{"n_experts": 16, "router_z_loss": 0.001, "norm_eps": 1e-06, "tie_word_embeddings": true}
Below are experts of layer 8 (counted from 0) of a mixture-of-experts language model. Rows are named router (the router's row for the expert), up (a neuron's input weights, with its number) and show model dimensions 0-63. Each number is 128 + 32 x the weight over its row's rms, rounded and kept within 0 to 255. Numbers have three digits each.
After each expert's rows: "gets" lists some tokens that make up at least twice as much of what it gets as of all text. This comes from a sample of Wikipedia text that the model never trained on. Tokens count by the router's weight.

# expert 9
router:166106167109093124094117169138076083151127128142110189140132135108112162112097165114113120151127177110123141071069156145165073055180110120206185108139104118154179132095122105146101130122158144
up0:219137128152161107100123109137123114108083126122117138158164126125152123163161211095091112122175112067172141185094132145152143140123155121101086050149147106089144140117095082119149119133059156
up1:129148110175120113153152101145151138183136128141081162119136132106112192146189129120158127125146170132137151112122126124127112090156099143121070153203144109059116173147154123103066172095065106
up2:153141143164162105125153087118129121111158096155167127140126138124119161139163111094135132159189192150090120085172103104119109117150153120155093080063081124118128124158172113153078153089124124
up3:090147150113132203135142162111142102095159139138160149164141095166167134135155101167138162129211085105111115109136146107142096139110139152079143080126133195115095107144122144121112118093119120
up4:179131106101127089055132210114099161128134126096146148132099102124120149122124077063193145159185174113192099134116133190175144147116146130159150105103082127134119139167096114129131102129133112
up5:135129150165159133067104156133133134176113122097129183121191105152112099110165088136157143162123146124148108044149088111198116111186164139160115165136127089113150107072070151170089147142196108
up6:131135098092149147054143151149093161175120131155152109141087149112086152166133131110110147122124156152112102137172127095100091109094108104137140138096137080105187107077114115135135082123170166
up7:141125102073152106168186165140146161120131109145130131082139145122156112075072190121090093118128140191139142094157086178158093164082111198146162127101175179112126145148091135142124147103215114
up8:163119107104085166059156097101089125129083140160180109153147157138107132104139132181118126155172091119132110086080126070131115119110163091159073138192155161187136139144141158115084157161101056
up9:065118124139103114196128156133086096098162150130121139104208134103151100103115138168111142129077172087115168077188176202143110101126099141155194104142072125151144064144108188093095130139098136
up10:169149176112113079147173175143125132132153147134182181060099190141164160150117175041068191114109155174167177096124044120118146110110124146117147119096131118112070128129126128088118109100135122
up11:109097216130075129106121097100134059120054176144126128116153084145094136153125094138094083134114113094164148127149124103094113106116101147128131116140130102137132173082113113145057144162092155
up12:065151066157147144099107169165184102105150115105079142151161130088128124159118164085092168143169141135103155121065129111144128100156048116126100115114069130137055066164118155130172116188110094
up13:154114115181094134105136135103160120145082148170068154097135117130135140078121153120118116130109156091098140146137134091132129163035075133130074138104102142080102145136131089129142161152104115
up14:179100146081123133068155144122178099163133120058156212163114160169181173092087114070121088097118163108149116139093127061126102111103172093171150079159107122066144131073119129083093096184125192
up15:124140191209128122135122146080158147049125054140080117161152175142144132099172102101170142114172132062100107139124164129103119186122185124031148127133116155201190146166104133088092113177143094
up16:129089087125194128186120164197148123188087142163125112163153109100121100083051109103176167173081142156119171151156122101138163146154149162137153149139097099118145149132115177125112129129106107
gets: "==", "0", "8", "5", "4", "9"

# expert 10
router:103157118145108100134099134093122115121162154179069126151134087105098154142109140176088109120134156110122170140131114139113081109102130151151171108177109126107135076088118083103110157072131095
up0:122127129121061127169141111141138003106142090143087107107106152118135147097127121118111140102118115083114143139124164113217093083140179112137122184085159154112130152133195141192177138094137133
up1:150127086120172143140131179102105099160142058126079160119137096194144083100081153106128135149169123156080126128110162139082136075179113149140140102136147131155163120074125100139134157087096096
up2:094181091115129137130093099126146140166091103153077145078081122077136141112130168151129094085119177114137117100090156135193142112120142088113126082106135189122148108091167116131119136105148121
up3:134126166151078120133084102162075103189093197138084096146090099158115099107129129092078096100107111114152155105122191073129167130163111138129171085147112114136157163101104105107181103069069126
up4:162174102121124148111108098145167125100121115154099110157117175127055143104147151111162174131132126133124145114135100139187145139108121115111165092143157097200135150168109100092110119193217086
up5:136170167133136190121134084073148107120151119119108082091120097168118121081170085123038088156133130111119147100098156124194141115084112197098096097130081118145063099204126119127120121097179199
up6:131092109118120175149110150105116057063153118196115108131130058199108171145117166173126153154126120125089106162140133147149114100170076164175124154136078145157113120107168154092102114087164097
up7:177120127124127129138133168124138100133133095106148072126123118140133159123140124126095117183196139153056158128159117137179133141100131136146149145170157087145124142126098136123110114095205085
up8:095125168152142172100153160099074104125141159171085111104162076069103134168189140160099164191149187079115136133126086116171164157144127134176171181100129153131131131130064080108130175117081130
up9:098103091076105175119096142156105141166203161188087131103128227140109160123121099128090128060106129158174109135159042169082180125102140081175168168170109122138117097163066151156206157099084172
up10:156114103164130079076156058146174153149187053112088098125146151111122116133084122157139114128054128126090179137103124116113152142131108109052078113144125113127124183070162118132116106160104146
up11:115152136076155143132121168120146157185083165137098080156096171136102129142155081127149106123162187130114116105179137145190108141094161150093110128193151133101151121152139159098142200148115160
up12:161140058073179150114044156078121122100150125187128125180133162131135137147088131103088142155129134113155130161119091140150117122112114123177099118114165065124137108169162083125166112118157195
up13:043153104093146168108152115137143068124026144136113105121172102055097094144143103175106076140111117096134144002169174134102111115079090139118141168109094143145132158161121144172092155115190125
up14:090136056148035070065136141132153090214136170080172117097086151144132138191171117105190104139110134131177133151142127152146067154173102103045167120065156122149135174164136099163112091146116097
up15:116205164123119176103150116137110108066076098088135125118151131103118141160131097093123144118165175118145141193113172106128164175102173139074129165140088137144175088101155132105176170112131141
up16:124156184142081096100108170088129171077157135118128122165152151156183140085111133155073072135151104156171175134142113114156111145168104073092141155120149183135106141097108085181126143138143142
gets: " (", "\n", " /", "born", " a", "a"

# expert 3
router:136135101132084143135167174137117105152181157089131211150147162102154112121136222079128174141122132167173080078158130134126096107103091173143116106101097136094144090107113084126113126074112061
up0:113148080126145208089161182135067107141081132090124054138173141161138079124141132118098160094189091160092142079101150142128118159128144101084092135092141092191197081137110105156089160136115163
up1:135127183112176097082157129114080174119160124110133178123166095138137151085105114102114110159058129110154154164123135151151150143002139131150122073134139169195132116186086106121177105157133167
up2:095138098149091140132199098130127178150113162148124112170148143145100125130130126098114087161134202130175149094125088161127092118075112145113115190175152142098208117095103151106147119157083167
up3:135202180135124173135118075101080108146155126148092174134148078108165128094127161137117146102160200139132180118188084091147119068223161150141116119122129170095106152142109148144113132165113151
up4:096128160124107157137168112076109086125128160149194163090124090159161122133110189115177140163105137171129166091103153125183154141155160144167125117171159111150142124143092068114102108107085064
up5:155079108110137151185096108122157129139119103160104153151166129166102123112181112117141094131136077089149130218151144134100147095106134155102137153110167126125103109178148148130125076063155124
up6:170128150111115152126100108169139127130110226084112106104166132143155155148111131196159098170112133096102158152173071127145105105093058094146147127071138125077128066161127102172120092119114090
up7:132100089136113103166199115140126182051141182083127115224151132067188149197166134119075120120104110125095127184174068114169083088103188154086137120167140089051115169099067131112065144169136140
up8:123137180140122134065051132126129092181147118111112169189125123114111108145131148135114067129123145125072137141166164118112108101134111117148143093144118203144132136116165115124139131151077151
up9:106115138151084104109132090147126115121111108139125126120181106129130089118177082143112156162062125122130106151167128144132155160112128183152178102119144079119116149153157081159109160181145111
up10:194061126134074056097157170105152185122136146095141197122195160186163176141137142113174134155149113168163088156117178174160112097101119134191071109133151116102143175079155198125113093133153081
up11:129162233099103195130095051131099128116142120108155132115072136113160103156118126163130059157113097154089088113102049121091163152058137113125113192112120099115109122115140141177126093103130108
up12:131112103052113157139154193114105131082133125126127045177049114159168168099132083188121093066164162082145132161148099156117120132121089173095153117098135115133144108129159137088177077101091135
up13:124148082132148092161101133151119132163133087137094158159170155112176085107130134071166125148165124104089102141123168103126147120153108084149166181165154122121096084141127156109150172125118104
up14:153094164138147131118162111064139176117137118149100169109139089122141204181139116099109114141103143102152045124174208083142113128179133122123093170087124131108136122121127131138162120093109104
up15:129124124076145203121068110154113120157169139156126130124058092114162127116128182099115115167193170115157086116124104114178124143103091151086042112123145090106124123150087120127154177160053120
up16:138148105180134127082180121147124137101148100139149122056106187112094098076132095135194108089168110136158145061135143131123156145179116195127169140196154137157141127139190109178138131101110185
gets: " and", " on", " that", " he", " which", " it"

# expert 6
router:138121097139096171129116156141179128152111140152077104131142087144161131079127118105164045116172153144086136092112130118132174138118149128171108143126068098085117131107123108146083115099151168
up0:180101093091137118133115147170126138182184145090121148122152090165169084112174106135122077109117112132127108128148137092145123126070106222095101102122102122136173121095130095163108154143131184
up1:118083208140203116108140124083147127107112160138170172102082110101097131087157071090160108087162151090103131140138152110107139133116123188085135137111141131060105120138187091139085121121129176
up2:082094127082183174133064110138122109085096137130117177112164115104172042173156111084105150143100123103155098097115078122121106159099116180186142166088157130104146166074188138145175140143134162
up3:097108127090148076161124080197096142145145122119161110118144117122135109121105129091087130185133110158115134151118194227129169127173080137175122117093135136098146172094169143099116127118154105
up4:112160051089135141126093154121174140118109155138067105144107175096132133143157164141095088150158147154189141139183156156115079124134095180081140152116176103094135186091109134156102148099117112
up5:121113119100073131119193206136101184143134121158128141085091151148111127177157136132174168141074157138119105080150087139149132150137146192193153118150134131135140113155165134169086168156077096
up6:185112114183102151013059129172160164154140166119156158099117098114079083153133053091144107118131130165156151084168178096218157084148143103114151132173108156151095177100198099155141180086075109
up7:206134113146122157091133167163179113137134141117123148131119121135125090081140161143059097125103130157156107124184138148123175129165104142156122094078075116156192112102150084111106111126135175
up8:088083125123100148102131121135136161081134115116069096102137129107169137071113153069076130152076139076180172145088122175183174121185106104204130095105151078195184051163092131127123115091141168
up9:127173115119149156130129111142141142106153121149113137154102116075103172101134114118079094087099122091104116109078144165155075094154155143176147139119099154172057226119137122175133100112130184
up10:087168130148133090053107127133158190100175121100140082121061139120094122129126097078075142168109112151142142159104080158114120123085150120128087177158199140122149103145112162115125122116092101
up11:075157070090201093170149136137107106116142123175165169080093092091189105102137156176177126123161161122092045137156136185152220131176146134122072109143096152063118141121131123193083150106125136
up12:133109110119083149117103087146081143138139122124132142125086135134157094101065152132116185094148082140110098195122137196062085114132090119096146072127157132099170075105163111108116142148156155
up13:120098102118144141096114143152096126101132131186165184164116127086184097121138126147124159159159155158137161150099143128142123143071180103107058146106165165169133112139164096124147080068119127
up14:115128127118132127117126069146177036150092060158149111159089132138144174138171146053164136122139175135153108142111124166102172063127120080135150108089121088120169091092133119115098100082170085
up15:151125198049089130110093116127049130080122111159078145145123142122105152123121179140168139128144107108080143152092079121088091101134197089093189139125144101167146134093125104120124175128126164
up16:159134079135106159137130174140085127108087122151124107168157186207091103118121133126139105187142160209056100130095110111102115113112094150190119118121128164056113108130142118231126160143159137
gets: "201", "200", "1", "199", "202", "2"

# expert 7
router:135143123085124081052080162129110085120170130158103140143126140066118071095142135115143090185165133182138133061112097151135127138075132146108155119126103111087166146122164129098057111111126098
up0:103078145137128104152059137129149142181111156151121166108157131150105146038061122117092099103135122142165110155142174210162123172166172176122108178168106133100096105132080148111125135128177132
up1:143113115137133135109143155150115168145156159183135097097132156087142120139133102102159144119121099196146110157108171129123124150116079136070104120119100105057095119183097145099118099162146175
up2:121151164149111095109118081095119097086118144123138127133168137090112134086151083082192060168156094109056140134127177100152075078074117103089093168199127100146075138117132092103103179104147149
up3:139115167099170131133065179099169162096133089118087211091075181167214096061161146129136065046137094113113122138105157090096144174168082134158173142153142082179102143171149118125104104138123103
up4:123060114109086174167127141132085093177109125124134125089083155117157105129070154113105144104165135148130203119122136089115115198149100125097085121099089151122121110144146101081135147128114141
up5:108131105167136119107104202190112144085132124138065076212099122126142102141162139136111147113102153150106089119075133207111160117207095084111121168114171143102158128141117185108091169070119146
up6:148141151073076109125108140117114117104062104149140121167120144101100166098150160130145186163096099139123085107124139163123142108055154118041085108081093152129132107177103124121136124170068167
up7:125127152143167125227105110141145144209104127172151148121134178102225092188143113161089135112113113082101149146159134145096083142125138127183150161115122141136096122154113168119153088103160111
up8:105142140160088141127102089123115092150108099126103094165104110114112121115106121139066074134152167140128162053121118121061128111172143174112162134139115179083179096142147113187099101176124054
up9:128097149110126127125092089196121099171154089125178104156135104159095071170100095089164162079098148171079124164106102092110092077132051146131087161186080135188185076096169123148145136154130184
up10:128141146112138121176155135124076075143172150117199090160148137081103085134114111165085167115118168124116125133132139104200154154129136150129148119121120163126153127187130107174122166059096143
up11:062156145116166171090121137109089095125180147180102175118094102082096113139147131155132142167119133145142107156154134120169149142166196118149132126197152145090210117135135112066136119189171144
up12:178150122141081167126093173130091133136067074137124083134060102049136096081093115085127120124167113104078116073129110139115094165119106152149114120126087116080098127105174087119103157164199164
up13:137078094102129120155121149117075159130126100139147151178099139109197099160130122170110134091132156110188151181119171143146158085049125119076125166143144092147108140116134085161148138127089144
up14:192153133132130137088157112150182157118064128139117149124170103160157159138103173111091126145114179124179103087136138114121166091151109118108092094169156168154096156137090131118199075060114118
up15:123149124096125127108108111122099082106149105159167095154161138172114143102118153107167116128151120137111149142130194130186136122153096160108062100112114153112103104140125058080147106171203131
up16:193131125160066106115085089140127106165139108082098169148159111128121134115108097130127114144127172197114141138141123133081190111143153132108114114117096163071134118186175137121118151109121169
gets: ".", " |", " |\n", " of", "\"", ";"

# expert 1
router:180116187084062147134135170125095085135154123163129155127147173105115165118104146108179116098158159133149137099087127150158143119130120172169123129125170051113124152112072105117091106123157193
up0:172106099080090114133110153056164129117189153114108126086153140131120196143115091162121135115073136062093117151121095148114130130107095108110154174089152084110121135088134104139153124192062183
up1:173110121154125157033082091105133086164112115122112088078149149147179175159134119091145166156115129080114149123184125118130146135140171140125096077084121078113154166113147087118099127173178100
up2:118133121113122107088145110126121194175099144145156110174097110166103136125078145104107117144144121167105135145156088110173113136148160142139110114124121241063146122127119160164129121161181166
up3:131081132135134126106153133115061170150118159081155145138125142099097146084143138128121055121196089114169164180116167097137147146174144183136110100061063116144106095160090131071118145110170119
up4:155082131135081148145121165131138068158127121169064139114165128144147070116144137129077124133115170108147116127135110151122155144096141168098189154166089118100068124177179097126048148189134148
up5:192132117197126099155152164144132077168123126107164134082082120102129121141135100169181108187147094124103176083146098098200137091118150081110120099170102136129154132139128086113133101077196181
up6:187141071136141139105165155127149175135121081055154189097126123180125099102111129159112100114105206154107144072101109130114141101171114120130144119110146122130142147185107125148158141118094141
up7:124122132175138168065054069180154130115146080117149092160110099117094168147124077108144118107178135173125086146105122128140084075162095157136150138093155124125086109086112134090152171240177163
up8:098218202187138118163068062173165104099142122052143117091133203131207134133138074122144180201101171143144122137103129123146094186122146110126157080110139139150117153146108147088076094150073152
up9:138125170165094128086140114100085157145175161184101119129170145120132093100118135129149107174082134142113110108169086130086129109147112163090096179160114059088112153168087148109169152133137131
up10:116153136140181057126109102132158168121107129172119202095075138059144130093133108091115138103149115177120121118118098148114092120105080152188191144088079178113137147140103150158142153096175143
up11:193151087167151115125117204030097183166131162196124164145149095191201128098144089095134132135133115172137098142118138087158096070122165109107159114093154108132063139085194078095153162137148157
up12:122156219129087136168177169119080098093125122095091132144091165078137129180079102136166063102138083141120091142142115147154124137131120112120135114121141131154155166184106091107119164103051107
up13:121105164112089107127117121160101118163171179115136088162144136139052098109192128130127164120098134154140078183131136156087172085149104082171227113137139149148151159124106095142133070135130157
up14:075120207081124091135166130071079126132097121111095184187102116107154128153114121132115138121120192069148165148065149101112115052136133111094169164144160124158171075095135111138150138145125075
up15:135159115090142167199118093098159087155156138090070089122155097140151112047128119141164108159202161078112130145178125114210178118127145105140088084118133152095137143161159158101145121097153132
up16:112183103082126135127071108148157146198125114130096145140095093117094202128171113118165117127129103110126085161127165144104192090162215167070125150087062121085094128111074111085165126121148072
gets: " was", " as", " by", " is", ";", " with"

# expert 4
router:158070169156118101078075124091133067130138100186080138136122133138139141114077175157118111181164110145130124095101092191159112077121145143121135086199098098118134150101133087127082068133151131
up0:116115174105088149129081163091143144121134168128198140110136141174114118068116122114158154132132128090063117072187168168183179092130204129107146099086077130116148191154113153098088162104087104
up1:102068105118141104141086095130173182072149197138101093119143180111115169161077123171108098067091070151110164176131077156166152138150139153093092087174105165184094101068177106109114129083059158
up2:089160117136100153127145176163147133162147111107122107129055223136184125056164151121156120148125186120185065095103138189160126123086072139114161172145100142174141086175174134093079058134172131
up3:140137115139177140097156159127200176152118139132171169139203119170159150096136099074100097117127127136131120119144169149197123123158118135126160065144104089159097124139168151107090102074157112
up4:121136113111084165109110138092067089097157188142126187160140157149117101093129138180118125192126139163132093064116157125186116144126189106131091098098158174124136067075145153101144129121087095
up5:134127098092069131077153121119108141132185131185148123140142172162135120174176075174066087105172090161111088144121087132134109082083150129061250122127097041119125115124132130065114159082144145
up6:145074161125148124054144126068129156170139128122125066157080106120094152119138144135112054110139098126131096143155101069197155124108094048113115095145077160139145096145095131147124098191140050
up7:090140126120121091175112068157061125131178093108085161117159144111116141143022150142131110149123143142143141083113156093147145110101128167170097145093104192131127091103153166146119134112155169
up8:154061131094119098168142191111132151115116129164159140053130134111151164151145106093092104095105087187065148125129107118128113155053101165094149157192130082151114171076127129149093148120129164
up9:116124129096121150148137137121164153126175145149117131137128116140100144086161165186125166163131081112134151133120134127091120110053099097133140138201111105116103115121140140113149161151117118
up10:110147143100144125113168127147112158131207104166094141104105139205151106155141143161120112110158142130086115078154179168168087144136186084090172175174120109152122200147166149079162164095095135
up11:182144156097151180136117099125140103152147117182137076195156179131062175153154131138191136091138156054064147042067113157151121129107163106151120193136144108134088088102140095119097118120202128
up12:149095155071158127091123149151155177131142150146162171164105155098146069150129149091099139147128130123077163127115142077145116106154142059154149128140140154169047153097159116097141051160164171
up13:128146128131072129094172145086097153164079070157125072127135128139079130086119122157144177086167164134131175163162175139146124076134090128091143130088110125143100102097159114204089138047131137
up14:051160122140156130134100148152118092076110154191171116167123076081134183124135125160084129104122102126126172169171197155098116136138151109137213124094145106184180095101181147125122131091116155
up15:140115093158101111085133091161126138113105156168204159071108165134144183072170153135124112144143127095080169108147083149139108171111085150149147112123193109128157153192124152190074163129153142
up16:111138162143108082121142108104189140127183095136090146152097137151143116072164155162082118045115116138077140164171123105151081127063197118141143118157153134166138138146166146141060117163200171
gets: " the", " ", " |", "-", " his", "'s"

# expert 2
router:116156152124158105122113118139188086138140146178120146104119073116127085095099159118107107150118154155126104120116073177110128118110109118143077128167159098118224063064151064099120153071179147
up0:134151112138144162139194117113124155148068098149145096134133074143183126072125156154085104116100062143104106104183109160115110066076107129091128142146149147117079104144154078135168129069129114
up1:134152121119082107136066113138112128088235088154092074158106094166070119114085134106141122145143144151135146098171134119112131202122119127079084161120066131118068092155145082116163102141157096
up2:102111136151127125147064121143129075089155070138065163144097107158134194159127175119129104078122153119106129150153130116189089126112153125162095167105141143136077196118144065133141141112122128
up3:123148145122169089104105111169144132072172133149207186109160094095128138093139135119184131206087153115168181073151138115080090098141050133175137156107166168126089160115048117175139172049141103
up4:114168126110126126255134152173160091122100049202094156146116102104153131093115143137093113145154098113128135129130123160150068143135125122140189134116147106134141110056142161114148079111190097
up5:150155086122142119058098046122153166141185146154131138073082104085161161128127167079165127201115104123125169096119140089157105135135179115121138130206089105087089136098110076123110120107104133
up6:166108133062095119107147110075153132152127148099051147139139088136138154172112137112114110171138118129151081122097129096153112097166121060122187169107159113143122093132147108154154124122124102
up7:112115135161113169154123086135133166068116137113158152117032129132147128132135124137078144154125112124148143136115120108117179134093082128134160067116095119169160179117140106081050041123126116
up8:067176105132136157175168147094164102080146111136122183176118140063115123135096095112138133090134161133171094177109134130174120116129136123112115154117146093123131117134151112140109100166093151
up9:164113107084130170117112189151150143143117157129108155092102141181110087132173191086106110160142128125146147147098103155107119111098144088148156133144131142073159114093089085122129198114115203
up10:227150138098131101122142141103131112066150056126112135128136197178064154064132114157107125135137068139166131104034100143104115134057116122076134113221128116138129133072086159136150142118117102
up11:108134186157111145135127149137070062116105062133112135194127051131147086132126164118144125091151165160162136091116138180151097080167163153084090107160128105109166128092140059135132134106137119
up12:119164099145158042153124161160129130138093097088124123119111130141110164145096148138126102128148166142126104145084145103124164111094100061163137120179172184094119199128125147164130127126130108
up13:119109183071075166131066092195145150065135105116092168111057157087144153112126150104122173095149174118171111173147093127137171166134112125099093130125142074095131137155120116112087131098104123
up14:218125112145150090190134173127208102092153155180126078120091078176126157149141125151078129096073142116109125148165160143114104089145092138160168115126150163147181121111152103116157114153151140
up15:201111155132154097127111097159126141105149189199115105119135130077104128158105191143071105089169151090103049100079140124131077102118087143138092121117145163180146116114121132034120066121142132
up16:113151113111080180161115111137112142113199159162101098105165115162103112143167137192151120105155128147130129164123166159131216115089180171142108116133115188121155117144098159108129115090217169
gets: " of", " in", ":", "|", " for", "-"

# expert 5
router:205094110105136106119126132102150119129144174146118194126138106131094126061135119151130099146185118153086094103122098112127113163126080173158157141115152080131204097107146108147116150135134079
up0:127119095137108178190100051191144195113117087075113146157146159107162137169085099129109158116135127103115107166142148158122164176066116155093142152128033109136105153101102094174180132117123126
up1:154143116179145119156120143196098096103139160109104165068115128094129121152120178119136189143157124163156105134116124119148134098115059113170143137104119225123131150131106187159142105156122173
up2:107145103143098127159156135173153206180119073144164139146112101131103195133162176090132144125134158103140152089135151160127118144141122140089080161154162106135102159127157138155180157149082177
up3:153096101145094176137123110133139172120179142110149102049135124113162092136149127080078075160165047085092136110134105135163149121065160161120106092096101089080154100133174155145182095217184129
up4:149115185157153163096130167131085109099112157127113062122111156149093145141150118085130110114090107165137141136138152150051113100100109131133151147133166120145158070132115128072117108150092094
up5:171188153104103137068087093123150122150208134144139167109134113103120158047175113166115117067108130155160135119153054155134111136126100132147115169104135082112109126156128146152139092156081036
up6:119122047096153159126152168139114091098185168139160154134122139085098160114119164109163180146117117128131116120090161126150133135174111117134154134132121177138144044119106115118128164103154071
up7:153114085152102190132071127147090125124149124169154138101159175107131092153138115143125122119104163139109076082067135159170121131066138124150109078100160140110144169101155185183115104093141092
up8:150091138140135050095091084059152091164137047118147149152203121142116171153121133176100139129173063131124178105118127148198137152153085123134093146088159090064077107140090134127105132134159096
up9:178086165165094134117086136104126132191164171097107133131163089135148096115160113116114165151132188170139082112201093119149127148115113170074145134168120108093108176170136116094139108127107164
up10:162191104160136100125157112112089102100111152139103148120095153163134103157106108113125122160105142158129130170101118156069135144165109123093163068183126117143084144182150131158109124120102206
up11:118130160144146194124077099142143150156139177143104134108123162099152154086163082095099166143197121150114128126092131140125123185095140133010092117155150091110101144121150140107094154139101110
up12:117104144052133125125133156137181082149109144149113081192124138118118140123126191107134137127096129109100128059170076100153105127084160116078091085171155135100160139147164147078146140157110147
up13:134139111092101119127139090169078098127155103099160104071156128150128192131103139105139168093126184201112169102087133122065142177093167153125087149107076132114086134134166109126174183052098104
up14:129182099128136153108176175165133099156125144115122169135156180107172170082130120081106031115156159196130152109142128133106129183127119131094113183096124115129097168119110120176101193076095095
up15:170170126128135161095163085128102074141116081157130181123153111114118156068140135118072138121155113149083124129135119122158108131090119104165107114133102154100103107170186136131122129205091115
up16:132154091105141105124126112190128131121113171140112159146079122128124088114132208100149117144139054090099149133103142081153156167181106154116156162121116127115124121113111115119121137132170094
gets: ".", "\n", " The", " |\n", ".\n", " He"

# expert 15
router:126094152143140092099050207121118133149180104072141191126134126131195114127119152092144124108167130138068113117114145153104156097077127171153110144168093118124176126074098093141102095129135093
up0:111140123123154093153122163101120099118132107169155071159159158160120107074144086131115106117116151150143154116137074162170104115126067129144159071141062133113179066123106134110065197107100114
up1:157133126105152094130142145129101137110157155112155169123164078112149147196062145140116133059136070150115138132126108081104099121144066113094147111161063141161219112073108141182097157202160131
up2:142180099111093194129100182078124120120100111157118147125134090128149130177152068108071146155115160152152160108138135198169067125086128136129177160095161180137138097182070190197116103149141153
up3:078072087119196130153128129143125151156177102156151113145114190145145163087151157107077132155143073074080125095154079157092102116132093156155122170142114186074164167141115158176164151171109155
up4:204155122161149082086108125102108174125145111114095164056184048102143152154148094129104095172169143160149169118152114181103091078095095164147120126123202120102137137141086117122151158096121140
up5:087172165104124098081089144151116116132177131101148120116175115182106213123104092156141096055125128096123121102155127108152105097157144143117119165128172113146189136194155098074139126132158178
up6:135116183119131155120155086134136072150104058121125131152124072143124101112106132127114101167125128073132055088088093077171123116120108136219101097142166129126119087176110089076141154121080100
up7:142126123110117086099163109147163115105146134093118138120079112178179115130110145082170090154147088116169156112145104150114176146144159143121158130189121127150105081145163133097095114161066098
up8:112092094100133138170117106099123100146117047153152157102141162119130144151183147155062144116122088109168155134115101120169168153137170055169149141088153141181158171130161129125113155164125145
up9:134101105156150056122098110078157098087123117131191156116161106111100133161109102104147125164130099163102115114051169149126158141165131207171103140176111187124118101106069103112086141175167142
up10:139093096134160095126187168091132154140126147098116118172094043086113098174128183068122134111150125154088129193198110105074177078158128102132193075127088121154165173149139120142113126097127112
up11:116158092150096072142129152176092171159152134118136088095110155079091160087114147102113116104196070157094153074112152094110114111112134179087135128133064107086123084145120133088102154175139123
up12:157115140089166070143119119146096099105106103156101127150160151135177159178087158096084154162135230096078127188094139144115133051134130098077060183095093062102157120145113124137114192109119105
up13:105121157164071167104130156144061148136128082137141166182170081118181136103117121144141068172109162055125129138146126124166112121073161077126087175182114110173138177158153119107192084122114134
up14:110118161112175152103128072167118113092120139122140127124132100147207120125129128138073129067163094117130072136134099142148110163138090177116016116099125127122072118156078160126112135161154156
up15:152120115118127140166138141105091101087090089109143142101122202130187087132092123128109159151129146140119108137176116140158113116120127134119156071171216096145079079120099163096181133144113113
up16:136159129148182146083121140146098115112189091146100107131155095132136156095055106134111191125064139116102178150117129175100137130106161118130137115114165124192083112039162118127115095134157203
gets: " ", ")", "–", " (", "==\n", ")\n"

# expert 11
router:143110143137151105120105071116130089158098091152107175107102180133192178127133151087076117079166115139125116076128119120086148086115176139193182099142129080148113143120072099140118134121136152
up0:096108083142055097145115160139134149123115150247114131086120186138148113112100119105167146102123095168152139100118141215175141102110170129102181114115101102121076183142126141127117118159169150
up1:204091064151066130132123144143180137134078152103109131132125139086112125141140131109193167085135075158175119168109182151166109107090154144160150090178122119112132099125123134226142129174169196
up2:135123109117159197162055069102132124174085063123117179171112101108096107091105152048109122145192166101130126117154148117142120082210122125187128114062106109129193176138120140133154131128143208
up3:141142106163167143169102170132119151144166069132111095100133124114179121089165114131074096114119140152127168100157166178133093086137183225170176120121107079089057114119111127149137075128082137
up4:114104135128138212126181139131101186131097133175099102149112163127161092179059099118166080131165135101168159153134152150118109144105091094092146123071148103158135126104187189132148204107143173
up5:078117161152111164179123153131131196102134150159072093095105113183157140066146202129090180196119140135171146183193096112149134141100152058168116120093071182112110129181129150135167103119085142
up6:144125150154108157085135200128185135144145082171079208121133151134122161115121102122079166126088087094142132131193106177128154081157211059143164147144113116094158135102124120094184165113131151
up7:187096085138082148137116093158125081138151121154128117088121145069100119172142101141170158130135109123127080074153194129143096109122131128177115130106129166112152087065114141165120104174183087
up8:123100113160143107130138142143106131138147093169088156076157097121125141102091145092106128100089157114110085093162095129152194101125137127041137153089174104108099159139164103189121141092135144
up9:098125110112108109169115209116108122086218105133107154126133125083153158109190119094082107088131048079101120108163113129096146086113136094130106090099086165135110054169099181178145146135150143
up10:143117105102181122152149101059091119099102162098140106100109152091113147091169167110086130124182104115094146109134141103145100126123162096138143119132126147088181130149104107143095192124145131
up11:101116116165085140101115227140124134131123128146149181146138145135110147142120146110134097102145120097155124191205174086100115179103127182126112118151144130079154134142157165109175098163185051
up12:136083116159190141091150101104123069161114108144096153110166076114109138116135173100125091044203074154108143090079084116146130075082105168110147111127161141162127073118111113097171098167202122
up13:146214149137092087077154138143094077126167092116184108155136115118158180113102166113134108122127126108146132099157145109091156165092127185137101112096101175129100123115064162163182134125121139
up14:121129183111163107076166189174137161102139171168078149100132170165105136147142133120137132099180161134119096077138114100161132169090153144124115112184130094130186124143130104138139138071084183
up15:156118125097150129149085145119140062097129156138126094151110107104136144140107181163099171153141160111075146136119151112094089124102081085116183122092165132161063093143128141141153105139130072
up16:114145169108053204186114106069171094120182128202083157100108098118105160120080160161100145097129118102055167107163094155098094117129132102194161100107112134163138181139146092146121078170111179
gets: ",", " a", " to", ".\n\n", "\n\n", " from"